Weights of a small mixture-of-experts language model, trained from scratch on English Wikipedia: 88.9M parameters.
Below are experts of layer 2 (counted from 0) of a mixture-of-experts language model. Rows are named router (the router's row for the expert), gate (a neuron's input weights, with its number), up (a neuron's input weights, with its number), down (a neuron's output weights, with its number) and show model dimensions 0-255. Each number is 50 + 15 x the weight over its row's rms, rounded and kept within 0 to 99.
Before each expert's rows: a language model's description of what the expert responds to; "comes before" lists some tokens at least twice as common just after its tokens as in all text. This comes from a sample of Wikipedia text that the model never trained on. Tokens count by the router's weight.

# expert 61
What it handles: Pipe characters dividing cells in Wikipedia tables, especially right after a year or name in the first column.
comes before: " ", " 1", " \"", " 2", " S", " A"
router:57 40 52 55 79 65 55 45 41 65 36 46 74 54 36 47 60 30 27 44 55 65 54 31 57 39 42 22 47 66 41 53 60 52 64 17 49 18 40 79 65 58 42 53 42 68 58 29 63 52 32 43 67 54 25 38 56 72 41 43 69 65 27 42 42 40 69 70 23 50 36 79 72 73 23 84 63 38 49 53 29 61 41 63 55 38 72 50 59 44 83 45 60 46 56 61 40 53 43 84 58 14 50 34 54 60 57 71 58 49 31 27 16 48 34 43 45 02 48 47 39 46 70 37 48 37 49 65 22 48 52 25 38 67 57 44 55 43 28 47 67 28 39 63 57 42 52 35 53 31 60 75 37 70 46 65 32 62 45 61 75 69 54 53 53 41 64 60 50 61 62 43 42 44 50 63 54 49 50 70 54 47 80 29 44 36 31 67 61 50 38 48 75 58 61 39 35 37 61 51 68 34 37 40 24 54 21 51 39 62 42 54 47 44 20 32 33 52 27 47 56 36 57 42 46 23 27 57 66 62 58 41 75 52 62 29 44 61 66 52 32 24 38 23 64 61 65 32 45 53 46 35 33 69 63 45
gate1:68 37 32 39 52 52 59 52 44 52 68 31 38 46 62 40 50 33 49 76 52 33 44 40 56 37 19 62 67 40 30 58 38 63 47 28 38 41 52 77 32 44 58 49 47 60 45 55 68 18 39 62 61 73 38 67 37 84 57 38 53 64 57 54 66 58 68 32 85 44 67 26 77 43 64 76 25 53 69 64 45 45 53 38 55 56 50 57 32 58 50 20 27 51 65 25 85 76 42 55 44 55 59 30 46 53 31 47 50 63 33 69 27 72 38 15 39 59 62 44 70 57 52 51 64 36 30 62 30 53 45 73 48 69 30 48 81 68 50 56 36 42 49 46 77 40 31 12 39 49 49 40 53 43 65 52 38 74 57 36 57 44 22 57 55 51 38 52 50 49 48 39 29 47 50 28 46 43 63 37 58 60 38 28 59 43 56 59 72 41 73 22 60 51 59 61 61 64 74 50 29 45 49 75 81 43 69 61 74 37 78 32 43 39 53 52 52 64 80 45 59 48 32 48 43 48 51 39 45 21 36 49 35 55 59 59 62 04 69 54 28 36 45 82 47 50 32 61 47 38 69 28 45 47 70 53
up1:66 19 66 40 61 29 63 38 43 22 57 48 59 45 67 26 32 47 39 39 25 60 79 74 45 52 79 51 39 59 37 34 36 30 50 71 69 82 55 34 46 70 34 58 54 51 22 38 72 33 21 49 36 32 50 22 37 48 34 36 45 35 42 65 52 67 28 53 60 48 41 55 25 51 43 63 42 47 52 05 48 46 41 37 46 46 52 45 48 58 67 60 83 64 58 61 48 30 66 46 60 44 44 74 56 32 50 50 43 51 52 62 76 55 63 65 28 55 49 52 36 42 46 65 69 72 62 63 57 51 28 42 47 51 69 31 45 22 33 36 64 55 54 54 45 68 74 67 34 47 42 49 55 74 61 34 20 36 62 40 33 42 15 42 45 79 47 66 52 46 48 63 62 89 70 21 59 26 48 54 39 75 11 49 40 41 33 48 47 52 48 56 10 15 57 60 58 42 78 63 37 43 38 43 47 51 45 45 47 70 22 67 27 39 71 48 24 61 45 80 63 58 64 46 55 54 64 52 50 59 52 47 37 39 42 53 57 51 65 42 45 34 51 23 36 45 62 57 56 52 31 42 43 57 24 64
down1:69 45 60 47 34 56 56 67 54 48 57 35 57 55 80 42 59 55 79 64 53 79 53 52 49 67 59 51 57 75 50 23 53 38 47 54 66 52 60 55 32 61 45 47 55 47 21 64 71 42 48 14 43 50 34 42 60 38 28 52 52 75 42 35 66 43 63 41 44 31 17 33 61 40 42 76 62 41 53 41 68 53 27 22 54 42 47 26 56 34 63 57 48 49 30 41 67 38 47 75 50 54 57 53 38 48 58 27 70 43 60 79 46 46 53 84 12 69 43 66 23 62 83 84 50 69 59 64 30 43 26 57 30 71 64 38 44 41 47 55 37 61 54 16 31 59 68 44 57 45 36 61 38 64 32 43 53 42 56 63 24 39 00 11 61 59 41 73 40 48 63 65 58 62 59 42 48 42 59 41 29 58 24 39 59 55 45 16 53 37 61 49 41 35 51 67 64 36 39 86 31 50 32 73 38 51 48 62 61 24 59 66 27 41 50 53 46 70 60 53 77 56 40 58 46 76 49 33 25 33 38 60 39 41 51 66 20 41 47 31 56 27 62 52 49 44 40 47 51 55 44 60 40 49 35 50
gate2:35 43 43 72 25 26 59 27 44 34 40 63 68 22 40 68 71 44 65 52 25 55 54 60 63 68 15 59 42 56 50 30 47 61 29 40 58 31 36 65 57 44 68 74 53 52 58 61 61 50 46 62 70 42 98 37 51 62 60 58 46 66 46 40 52 44 40 27 42 87 57 58 55 60 49 63 67 43 32 51 50 67 48 61 45 36 66 37 46 37 31 59 51 83 67 45 72 59 20 52 61 51 53 59 67 74 69 53 37 60 75 67 40 55 46 38 52 55 64 42 29 59 36 22 52 57 39 68 45 55 64 75 43 37 42 64 17 34 51 64 83 69 22 51 38 39 53 31 60 77 32 51 54 41 46 39 53 41 11 57 39 51 57 49 29 62 62 78 59 60 40 81 36 31 50 25 40 37 54 47 58 30 56 63 50 53 61 35 57 48 32 52 53 51 56 50 41 53 54 51 61 57 42 73 38 37 15 39 60 86 61 65 45 49 49 65 69 45 38 56 35 51 41 69 54 58 34 49 71 45 53 62 45 28 58 78 16 48 30 40 37 70 53 40 57 43 19 19 83 32 63 52 77 47 48 67
up2:39 55 64 61 43 78 56 61 63 56 53 47 19 83 64 37 48 25 38 30 73 38 43 24 25 57 79 62 53 21 60 42 47 30 58 67 49 53 61 42 30 68 57 36 50 20 61 35 48 52 60 55 50 56 00 45 45 39 42 45 56 44 39 56 40 49 53 60 70 37 32 45 58 56 56 63 25 43 38 46 49 58 49 51 33 84 17 57 28 57 54 32 64 41 24 31 44 55 56 39 55 70 49 17 54 26 32 41 78 58 27 68 47 46 63 48 48 45 58 57 62 56 57 70 46 43 48 39 61 54 33 49 58 75 37 42 99 42 54 38 38 38 69 63 85 64 65 51 26 11 70 60 52 51 55 63 38 59 55 46 57 99 43 39 50 40 50 48 28 55 42 29 44 68 43 74 43 51 49 37 40 62 46 47 45 62 32 73 65 58 48 34 38 56 59 48 49 34 32 71 46 41 55 37 63 59 63 47 72 20 50 52 43 40 63 43 39 55 73 44 50 53 37 41 55 40 51 50 37 53 44 40 80 66 57 36 71 40 49 74 36 45 44 59 56 52 75 67 38 65 18 49 34 57 57 19
down2:48 67 71 71 36 46 36 49 31 35 38 44 42 34 71 75 37 50 95 55 43 41 47 57 27 58 40 58 42 47 48 61 50 77 35 67 78 39 45 90 48 36 84 64 45 56 66 63 76 65 63 68 73 45 71 53 42 56 23 36 58 29 55 63 51 34 91 19 51 63 48 32 63 67 70 58 70 47 40 48 36 49 47 40 56 45 35 50 51 45 42 36 61 53 52 10 53 60 58 40 34 64 59 71 67 54 52 43 36 61 51 75 27 32 50 35 73 36 46 58 48 62 48 42 50 53 69 61 26 64 52 48 48 33 60 53 27 53 32 67 92 59 45 51 80 49 24 50 67 45 60 74 44 56 30 62 41 72 51 58 51 57 60 56 54 55 44 49 61 55 52 54 61 21 36 34 70 55 42 41 57 62 68 66 38 40 64 78 09 40 57 52 48 46 47 35 49 31 41 47 42 84 39 53 61 91 46 50 71 62 61 51 33 79 41 47 45 63 23 69 38 34 46 67 38 62 40 54 69 52 52 51 70 32 63 50 38 40 27 28 46 47 39 37 21 64 46 30 46 51 59 63 63 60 78 40
gate3:41 37 43 44 48 39 46 22 37 82 35 27 48 26 30 74 41 33 53 61 55 49 40 56 44 62 63 51 42 46 80 32 34 90 68 68 47 39 40 43 36 33 61 72 42 47 79 40 74 35 50 60 19 76 79 77 48 26 52 49 73 39 59 39 31 43 67 45 55 41 50 39 35 39 70 61 45 72 60 50 59 49 53 36 35 52 62 41 54 62 65 68 55 61 85 22 50 38 75 19 37 30 53 57 63 44 42 72 44 59 51 42 52 58 49 14 42 23 52 75 52 32 66 19 44 47 39 67 38 64 61 37 32 45 65 67 46 56 48 46 51 64 64 65 38 38 37 56 56 55 56 53 79 48 54 50 53 76 52 31 33 30 40 66 53 64 39 24 48 43 54 61 32 01 32 54 39 62 50 40 26 57 29 43 74 44 42 30 66 52 62 72 75 71 58 49 51 40 38 46 52 39 48 52 69 21 59 73 39 64 57 34 37 74 44 86 46 60 38 31 39 42 57 65 40 30 68 32 47 62 62 63 20 36 51 45 33 62 47 57 50 46 63 52 45 41 31 51 40 57 52 56 60 51 53 17
up3:51 69 41 54 71 47 54 48 57 41 44 72 84 65 82 34 53 57 33 39 14 82 65 52 53 80 37 55 42 35 35 58 66 23 37 59 73 57 61 50 55 68 35 40 44 46 33 64 33 66 54 44 63 35 00 43 39 68 79 44 49 68 60 42 67 62 48 57 52 40 33 72 72 34 37 47 62 36 41 45 35 48 37 60 46 65 54 61 40 42 45 50 26 18 41 75 36 57 31 65 52 67 48 47 45 46 44 48 58 47 53 37 59 52 51 67 56 63 55 46 66 49 42 44 19 63 65 60 64 32 59 66 62 37 49 37 40 51 49 46 49 37 51 37 46 65 78 35 44 44 45 38 27 44 65 34 39 42 30 59 64 48 63 32 47 51 51 64 78 64 46 54 60 99 50 71 45 64 49 50 52 55 75 54 29 58 67 72 43 45 48 29 34 38 59 60 53 67 44 68 57 51 49 56 49 51 24 33 85 40 19 76 53 55 51 15 50 18 65 84 76 59 35 49 64 71 41 62 46 46 42 33 66 56 53 71 68 38 64 70 39 59 12 43 34 56 65 48 39 37 46 43 52 43 37 88
down3:61 30 39 57 54 34 54 63 49 38 60 55 54 51 59 47 54 67 68 66 53 35 41 66 36 80 43 72 48 56 55 47 40 32 45 49 53 49 64 74 48 48 81 59 63 54 67 43 34 54 63 28 34 44 80 73 33 23 51 59 38 35 58 58 50 52 30 67 61 56 22 43 33 48 41 47 33 56 70 80 56 56 62 57 37 77 45 71 37 55 42 64 37 62 75 45 56 40 62 55 42 71 66 65 52 43 53 44 56 33 38 66 60 44 46 25 59 36 66 58 31 42 40 50 30 82 24 27 39 59 38 45 43 40 53 50 51 07 73 31 74 40 46 55 62 48 07 60 56 78 33 34 54 40 32 53 73 53 60 27 62 29 45 16 46 22 27 66 68 45 64 21 43 58 65 52 45 51 60 35 18 68 60 45 41 74 68 34 54 50 66 43 31 44 65 54 40 68 51 41 53 38 64 18 44 45 61 55 29 40 66 36 41 57 42 79 57 49 26 15 60 50 49 48 44 53 68 42 40 36 13 42 46 19 38 68 12 54 55 40 39 35 41 72 64 29 43 55 66 60 61 38 62 33 39 42
gate4:81 64 45 52 68 76 71 51 48 48 69 49 33 47 59 43 68 38 44 61 11 65 30 46 49 65 25 50 43 71 53 44 55 32 45 49 46 28 10 50 45 52 47 39 41 40 49 42 54 25 48 24 58 65 49 54 46 72 46 31 68 69 46 36 57 45 64 36 59 51 30 41 54 61 58 69 47 53 61 38 50 81 50 68 44 60 37 51 39 42 37 59 56 50 65 47 61 51 59 37 42 34 20 39 39 51 60 59 71 71 62 62 59 49 69 72 38 43 44 30 40 71 51 33 58 20 38 62 08 37 68 42 79 55 53 61 66 56 34 41 74 48 62 23 53 76 59 50 36 38 66 48 53 43 40 47 41 52 61 44 81 62 29 58 53 08 58 40 57 63 55 64 43 53 40 40 45 36 32 41 44 52 58 92 56 50 43 41 49 63 59 78 32 71 60 45 47 37 64 25 64 30 55 35 51 35 82 55 26 65 70 52 62 23 43 29 20 71 41 78 79 53 70 62 66 54 36 38 78 60 54 34 66 58 55 45 26 44 31 51 39 33 78 57 43 59 66 50 35 75 57 66 49 20 42 74
up4:20 51 22 60 34 23 35 32 71 32 60 46 66 66 43 27 59 40 86 36 34 11 59 33 53 44 31 51 74 32 42 61 49 64 71 32 63 45 54 77 36 66 37 30 36 54 27 63 64 53 48 44 70 37 58 69 60 50 53 68 32 38 54 54 36 46 46 33 36 57 55 69 61 62 61 35 32 55 80 67 59 36 64 21 86 21 48 67 51 46 46 51 17 61 60 53 70 77 38 75 97 76 65 41 53 63 47 65 48 32 21 40 58 53 68 38 63 66 35 69 50 49 64 41 59 45 43 42 55 63 55 47 31 39 46 51 15 51 54 75 36 47 34 51 29 41 39 56 55 84 43 42 43 41 60 52 53 47 29 61 48 19 60 32 59 40 45 66 59 20 36 43 62 54 51 43 55 65 59 56 38 62 41 48 55 33 65 53 51 54 70 23 69 36 37 59 53 60 44 76 64 61 33 50 36 51 46 67 49 31 30 44 65 51 46 51 49 64 34 35 35 55 29 59 59 74 26 60 60 69 53 66 40 24 50 44 58 40 43 35 64 51 27 51 67 52 19 40 49 43 25 49 47 57 56 77
down4:78 54 70 39 83 58 71 68 67 57 44 55 22 64 38 62 59 96 62 60 39 45 38 42 18 35 67 31 42 52 22 79 44 51 34 69 36 65 24 48 50 30 59 55 63 60 62 60 61 56 37 68 59 36 78 45 38 55 61 62 42 42 51 39 34 60 49 28 76 50 51 48 55 50 56 59 54 47 41 25 54 59 58 55 45 49 41 32 25 37 45 48 71 40 30 26 50 30 46 26 46 42 42 50 70 34 37 47 66 42 91 75 46 69 64 65 53 31 67 21 60 32 57 71 44 42 54 52 43 65 66 73 48 43 67 37 55 48 45 51 33 64 45 43 48 76 59 70 25 45 47 70 76 77 67 54 44 42 73 64 39 90 45 49 25 44 54 42 42 48 76 26 48 55 53 73 49 64 50 37 57 50 59 48 72 46 47 56 44 57 65 33 28 45 45 40 52 50 37 52 63 49 63 58 69 81 21 55 61 78 58 58 34 26 43 57 44 56 59 57 70 34 36 68 55 47 51 59 45 37 18 52 75 69 45 51 79 29 87 50 66 70 32 53 48 50 55 31 69 77 48 32 68 54 40 47
gate5:17 59 49 63 48 53 64 43 23 55 53 25 48 46 54 50 24 20 44 49 33 37 60 36 62 31 78 44 43 50 65 65 53 45 61 64 45 69 48 33 83 75 61 73 42 84 22 56 42 35 41 54 53 33 42 45 41 39 60 31 50 74 54 71 58 39 41 85 31 43 65 87 37 33 24 42 41 56 37 31 35 66 32 44 34 45 65 60 47 54 54 41 68 27 60 59 76 52 53 42 35 16 55 36 38 50 53 51 74 60 52 38 64 67 55 48 31 56 45 26 34 45 38 33 56 48 39 25 44 36 59 64 34 61 74 51 54 57 67 65 46 44 68 31 43 68 64 41 37 75 51 61 41 63 67 50 68 55 34 32 39 41 48 68 65 54 50 46 54 25 71 44 41 48 41 70 29 77 43 29 43 66 36 44 58 53 50 66 27 45 48 31 39 42 67 58 70 70 71 57 74 14 52 12 29 79 37 52 23 38 27 55 43 19 52 49 55 29 59 53 60 52 55 48 36 29 18 55 38 56 46 30 47 52 57 57 55 44 78 45 79 35 42 51 57 71 60 67 64 53 75 27 53 33 48 53
up5:53 41 77 49 47 61 57 24 67 45 85 56 38 63 57 60 52 69 31 38 61 69 41 55 49 38 61 52 43 34 48 51 40 42 43 56 62 44 59 41 54 58 47 45 45 33 56 39 62 52 54 58 54 55 50 67 43 58 74 49 45 69 54 46 52 52 48 55 28 34 22 25 60 33 41 09 39 43 43 68 46 48 45 42 30 42 46 63 37 43 24 42 61 50 38 70 58 55 28 79 46 55 44 49 42 53 25 39 47 51 78 29 56 31 38 34 40 30 21 50 70 58 67 53 31 22 87 95 44 52 58 48 76 85 39 59 47 24 11 32 54 43 28 50 51 29 53 67 52 59 35 43 45 44 71 70 10 63 38 37 58 24 60 42 36 52 55 54 46 48 43 57 42 28 33 39 56 46 49 46 34 72 43 65 35 88 55 77 60 65 35 49 47 69 47 24 60 46 26 52 40 68 69 67 36 55 43 58 71 48 51 40 29 57 33 74 07 34 53 45 52 31 57 95 26 59 56 67 57 33 59 73 63 43 40 52 49 74 66 34 48 47 38 56 42 48 67 31 49 71 61 64 37 51 39 42
down5:77 56 36 36 54 65 20 39 41 51 44 57 21 41 37 57 45 56 53 55 67 41 87 52 35 40 64 37 40 47 54 70 58 65 48 29 57 51 44 54 52 50 46 84 45 38 72 52 70 68 39 65 81 43 51 61 57 64 59 31 57 70 60 52 43 52 50 43 65 46 47 47 18 33 50 32 80 58 53 43 72 32 45 44 64 50 55 09 53 37 69 36 68 35 85 61 67 43 71 43 46 44 34 56 38 48 39 78 41 63 39 37 47 46 50 41 45 53 51 48 42 39 41 41 53 38 40 29 61 31 56 58 65 61 58 42 43 62 47 70 70 44 66 38 35 57 36 77 63 82 56 39 65 47 87 39 38 66 78 60 56 38 69 52 25 61 43 47 72 37 61 54 41 74 55 36 44 95 62 50 25 41 53 36 50 62 53 56 41 33 39 55 63 47 46 83 32 37 72 57 73 48 16 71 41 69 49 54 70 56 65 65 48 48 15 49 74 37 59 34 64 45 28 39 34 64 37 50 50 54 57 28 31 48 17 55 56 32 49 24 65 18 45 76 37 74 64 47 72 45 35 20 64 49 36 44
gate6:70 54 54 45 68 47 41 51 53 47 84 18 46 68 58 46 62 41 46 71 64 86 46 27 29 62 57 55 34 68 47 40 70 65 30 55 63 68 35 40 56 50 40 37 62 35 53 53 50 84 32 45 73 31 51 35 50 59 74 37 62 18 59 80 50 62 57 40 67 50 38 46 50 53 18 33 18 17 54 87 43 44 53 53 61 79 24 54 55 44 50 40 68 56 60 37 21 25 35 61 49 55 50 35 42 49 84 53 77 29 33 74 35 35 81 34 48 45 64 75 42 47 31 51 42 58 70 55 66 48 24 39 51 48 81 38 62 47 54 13 50 30 49 62 55 37 60 33 42 52 46 53 60 35 60 67 63 63 80 56 53 68 54 59 37 41 48 46 41 20 59 50 62 60 71 71 55 44 38 32 36 63 52 53 38 53 67 59 49 47 65 40 55 55 52 48 58 59 25 49 39 40 38 47 49 30 52 42 63 42 71 57 61 67 35 48 55 31 35 58 45 64 50 63 46 43 32 70 35 54 40 58 77 43 51 56 49 14 29 26 36 55 26 53 49 60 59 47 52 68 24 26 38 76 88 41
up6:55 45 47 46 55 61 39 71 57 40 78 56 45 41 41 49 41 47 63 52 59 99 24 31 60 46 53 55 28 56 55 31 48 45 52 54 71 72 29 51 45 43 33 32 51 33 27 60 71 85 07 50 64 55 53 28 58 82 68 60 36 67 48 61 55 46 50 52 36 47 41 36 45 52 36 58 52 37 68 68 37 23 45 59 66 40 25 51 63 43 68 32 68 31 42 46 14 45 25 61 40 45 52 65 34 78 76 60 21 56 31 96 52 35 49 38 57 51 70 72 28 84 41 48 42 48 76 39 76 59 58 53 43 49 56 54 67 17 49 31 37 81 53 34 56 43 34 40 49 75 54 43 59 31 37 52 45 48 59 55 38 73 46 69 28 60 58 57 25 50 71 57 30 42 82 79 45 53 53 68 46 36 41 45 50 40 63 54 52 60 69 48 53 54 48 35 31 36 72 49 67 11 29 43 44 48 65 48 44 54 55 57 32 53 42 57 47 28 81 53 53 74 48 64 51 44 56 63 44 51 44 41 65 39 56 30 69 20 45 54 60 69 52 76 44 49 66 55 50 38 33 56 51 75 40 29
down6:66 53 46 64 50 46 35 38 44 44 38 62 44 14 53 79 46 27 57 20 42 33 56 53 43 48 60 64 54 57 69 37 24 56 44 78 41 34 49 46 75 35 35 77 38 65 38 39 33 31 38 37 43 35 25 11 72 80 38 33 55 56 40 51 30 31 71 45 47 62 65 65 37 48 41 53 62 41 56 53 48 51 56 49 50 37 32 52 74 49 45 24 16 57 35 53 47 39 66 78 36 55 58 41 37 51 18 25 75 54 54 53 44 44 47 68 45 47 59 35 36 56 63 62 75 45 76 65 56 45 59 44 38 49 39 64 23 38 40 72 62 69 51 50 41 53 35 50 37 22 43 45 62 39 38 49 57 39 38 27 67 32 56 24 29 39 50 30 72 27 67 64 24 60 39 29 47 62 55 29 25 32 60 57 33 49 47 41 78 37 45 37 46 83 62 59 50 59 54 74 44 45 49 52 36 64 19 33 52 50 52 51 22 28 27 72 77 69 56 49 61 54 38 49 32 38 70 45 54 44 99 34 57 62 50 59 52 57 79 40 61 52 60 26 62 66 26 29 30 57 50 45 47 44 59 40
gate7:24 80 33 35 51 61 72 44 55 39 56 59 47 40 48 44 57 71 38 64 43 51 47 33 70 65 45 67 59 20 70 76 41 39 38 74 52 63 27 35 48 67 63 40 47 74 27 56 28 62 44 27 39 64 32 86 64 62 49 68 50 69 56 44 45 50 48 61 22 38 42 58 61 72 39 28 52 43 58 55 79 33 56 56 69 76 39 40 36 62 68 48 28 50 72 40 41 52 12 41 57 44 76 43 37 58 32 51 44 56 34 41 49 57 54 29 50 57 64 33 67 49 55 34 47 40 29 42 56 59 68 45 48 17 47 57 25 62 15 68 20 18 34 52 62 47 70 59 52 56 75 75 44 45 59 52 43 58 44 73 50 45 42 59 33 30 47 51 43 30 30 39 56 55 66 55 45 61 19 73 33 83 53 40 47 51 55 70 42 41 69 45 45 50 58 56 57 42 65 45 25 64 39 64 35 24 24 48 57 18 38 47 66 51 48 84 63 57 03 64 55 62 64 39 54 47 15 74 51 45 45 63 28 59 33 67 43 43 36 45 50 45 45 60 48 40 55 56 51 51 69 47 67 75 72 70
up7:56 64 66 50 42 37 44 42 68 54 40 34 62 34 62 70 31 43 89 27 65 44 80 57 22 25 21 51 10 74 46 47 39 62 56 45 31 27 67 76 55 30 40 57 30 24 69 20 51 58 38 50 43 45 50 40 79 17 31 53 33 32 52 60 62 63 59 69 66 69 56 55 34 46 58 67 50 47 14 53 52 66 42 49 64 37 95 63 34 38 18 38 70 56 24 57 52 63 39 33 77 38 43 42 42 57 47 63 38 64 43 58 52 58 38 59 51 47 38 68 44 37 49 73 57 56 40 47 32 45 46 53 32 72 34 72 53 63 66 65 85 63 57 73 56 51 59 29 40 54 37 47 49 50 62 35 64 17 34 31 70 65 57 29 59 61 62 57 43 45 60 53 45 45 39 77 54 32 67 29 37 65 49 50 60 54 32 31 48 55 28 47 54 25 71 80 38 77 51 60 74 60 73 46 55 64 45 33 42 49 34 46 41 46 45 33 76 55 69 35 60 60 53 40 47 65 63 55 58 48 62 39 73 50 48 18 49 56 41 54 51 62 75 66 63 59 51 68 64 52 56 50 37 30 28 59
down7:44 58 60 42 54 22 42 74 62 34 36 47 34 31 38 56 59 52 39 76 52 38 80 28 68 63 39 93 26 49 57 58 40 79 74 53 37 53 36 63 45 53 43 57 33 40 37 20 30 56 36 42 56 53 37 56 37 53 33 43 66 57 60 58 52 65 64 56 56 83 71 73 52 42 40 35 60 85 22 64 49 69 52 65 57 60 67 47 41 65 39 53 60 50 33 58 44 54 16 55 71 30 88 49 40 50 59 51 65 36 43 58 51 57 55 38 45 49 29 49 60 38 27 51 56 59 31 56 23 58 47 51 49 60 39 52 68 50 63 63 39 54 64 43 60 45 65 36 25 31 64 91 75 61 31 53 53 48 50 45 47 30 48 53 39 50 38 62 38 52 37 49 39 47 73 53 43 46 37 51 20 60 39 27 52 20 51 55 13 55 31 81 53 37 65 58 54 72 79 68 46 70 80 62 66 42 61 23 41 35 23 60 52 52 48 65 64 44 32 39 71 51 46 42 48 78 47 67 43 48 77 78 71 37 52 32 39 62 22 43 59 48 71 44 80 42 55 75 23 77 63 46 47 34 54 50
gate8:54 48 32 32 30 30 44 41 40 45 31 66 49 54 53 42 26 52 81 59 47 28 53 56 44 51 60 32 47 58 74 60 45 57 22 48 59 66 40 62 41 81 36 47 41 63 26 27 59 28 65 52 82 55 45 51 20 66 63 18 15 37 53 24 36 50 49 55 37 48 62 35 61 56 44 55 65 06 61 64 52 57 29 82 62 58 37 51 52 55 40 39 47 46 43 49 64 34 54 55 44 35 35 41 48 57 57 89 33 60 72 39 52 39 54 48 36 57 35 48 52 58 47 46 52 44 53 36 82 57 38 31 41 26 78 16 64 28 43 17 66 32 43 73 40 36 21 50 57 51 48 51 44 60 71 37 43 49 84 62 53 22 50 39 57 35 48 43 46 46 17 36 61 59 53 68 51 49 36 49 48 55 37 44 23 58 45 50 68 63 34 26 64 43 51 24 43 36 72 73 75 39 74 34 44 69 50 68 51 62 36 61 39 72 29 29 38 69 67 82 70 62 27 80 58 24 56 66 58 40 44 31 71 54 63 45 56 50 71 51 32 38 43 41 38 52 30 71 60 49 46 63 61 44 58 49
up8:38 54 65 44 65 55 48 51 60 78 19 69 60 31 47 70 26 69 54 59 51 59 43 35 32 39 84 73 57 41 79 42 96 54 44 41 50 42 69 55 54 40 28 32 33 59 45 47 52 50 35 60 59 55 47 66 34 58 62 59 68 35 59 47 44 70 73 52 62 45 48 45 50 36 76 75 51 80 64 41 60 53 53 73 46 44 34 48 24 71 46 55 57 65 45 37 62 39 44 76 28 63 43 59 71 32 67 37 68 37 68 51 34 77 42 63 53 38 59 38 50 28 66 45 52 42 57 50 63 39 34 56 69 57 48 45 79 19 36 28 21 78 66 45 49 48 56 15 52 64 38 16 57 55 65 49 04 53 49 53 54 29 32 44 65 55 47 38 45 86 54 34 40 55 41 61 56 35 73 54 82 68 47 56 59 53 54 47 50 55 29 50 65 68 53 47 61 61 58 66 82 31 68 25 47 55 42 65 46 56 55 55 65 26 45 32 48 58 48 53 49 59 54 71 53 51 91 45 36 48 52 59 62 67 39 27 25 62 53 57 73 46 65 50 61 39 65 50 57 49 18 71 42 41 14 32
down8:47 95 37 54 20 60 30 54 55 53 69 73 39 60 57 46 93 41 41 19 61 38 61 33 62 72 55 61 73 18 67 53 29 46 45 53 54 64 41 68 60 08 19 66 50 39 38 74 55 30 32 35 51 55 37 34 52 25 44 35 74 36 41 67 73 15 47 61 46 39 35 53 41 53 29 42 56 29 28 50 50 67 56 37 76 64 44 47 57 57 61 49 49 29 78 64 39 43 75 23 44 40 20 53 30 63 44 45 32 57 54 47 41 55 29 43 51 52 54 55 58 41 36 55 59 48 44 63 27 55 41 75 30 70 31 73 59 70 56 24 58 65 50 47 69 60 33 60 33 34 54 65 50 29 34 45 55 40 49 24 40 51 42 49 66 27 55 54 41 51 65 83 56 75 55 39 68 58 53 35 46 42 54 50 51 41 50 56 48 56 40 47 50 46 47 41 00 47 38 47 34 47 53 45 31 33 14 30 46 45 42 40 37 29 43 60 41 41 53 60 78 64 54 56 85 49 29 64 69 58 34 59 71 52 52 59 19 45 53 29 66 39 62 40 53 65 34 66 44 49 39 45 46 37 53 57
gate9:55 57 29 71 76 69 53 42 56 61 63 62 47 57 35 49 63 54 40 47 66 74 55 38 72 82 37 56 35 30 70 52 48 38 58 34 23 59 52 57 57 36 56 37 59 46 61 42 42 52 59 63 42 64 43 55 13 45 55 33 58 32 48 65 50 40 62 29 35 52 35 84 57 45 57 48 44 50 29 32 44 18 55 73 41 73 20 46 63 74 55 54 44 43 69 62 79 61 56 62 72 61 39 27 63 54 65 68 62 23 78 86 44 51 45 42 45 33 53 21 56 59 56 47 42 64 77 32 61 49 54 52 34 51 40 50 66 58 45 35 67 57 64 52 42 57 42 34 51 41 43 48 56 60 41 64 56 71 48 58 21 37 76 47 21 45 40 19 43 40 69 33 55 70 72 69 58 51 61 55 62 41 54 64 63 42 57 19 51 39 73 22 61 52 59 69 53 51 52 43 50 52 46 46 34 63 35 50 29 78 48 44 73 45 31 36 80 37 00 53 45 58 27 35 53 36 39 30 52 21 49 77 53 56 62 55 45 22 33 26 58 62 25 37 44 47 40 60 42 65 43 23 50 55 36 59
up9:42 43 64 44 45 62 39 66 65 49 20 32 81 46 83 59 63 74 51 55 27 87 49 37 58 46 87 26 59 85 62 72 47 59 80 51 70 45 52 61 53 50 40 50 40 51 29 48 79 67 52 34 80 36 59 34 53 30 62 79 38 38 60 72 52 58 54 46 59 52 50 34 67 52 32 44 39 70 61 78 53 50 30 31 53 24 57 66 45 54 66 60 20 58 30 32 42 40 47 49 28 61 58 49 42 48 62 61 18 64 64 32 46 14 45 65 36 49 72 71 52 72 47 57 51 53 28 68 32 67 60 46 58 59 33 93 36 49 48 69 64 50 66 47 56 63 71 36 41 43 47 70 35 31 48 39 45 36 50 46 65 61 55 63 54 68 53 60 45 45 42 59 57 35 37 52 52 58 47 42 52 82 53 49 47 48 32 56 43 48 52 66 49 42 53 54 55 60 68 61 55 58 27 74 46 44 71 76 54 73 39 31 44 50 49 36 60 50 78 50 58 38 45 74 54 77 52 60 79 74 54 46 44 40 32 66 55 58 44 58 33 52 70 69 92 47 89 71 66 79 44 54 70 53 57 28
down9:61 42 41 53 47 63 13 44 39 52 64 72 16 50 68 59 27 43 93 26 51 71 47 46 44 57 59 49 51 35 53 45 61 34 53 48 73 64 60 62 33 44 64 53 49 31 57 52 61 43 45 45 63 46 72 40 51 40 72 55 77 52 43 43 58 23 71 87 38 70 57 23 63 27 40 81 72 67 38 50 48 53 19 54 31 73 50 59 47 63 53 47 28 20 65 42 48 35 48 48 45 40 40 91 64 61 58 68 42 50 56 94 60 57 54 74 57 60 16 05 43 77 84 33 67 77 78 59 67 63 40 57 63 32 61 65 47 49 48 41 69 64 29 40 51 48 37 44 09 50 65 58 66 54 56 56 44 41 31 26 53 45 60 43 39 53 48 64 55 55 56 60 70 39 50 63 61 43 60 52 62 56 43 65 46 55 38 54 35 77 44 44 44 50 58 79 55 67 29 41 47 15 37 68 71 22 41 31 60 59 42 55 56 56 59 29 45 51 32 41 62 66 49 54 54 59 55 42 77 52 30 41 43 44 44 63 49 60 20 48 59 51 54 42 49 70 39 42 53 53 58 22 54 35 47 58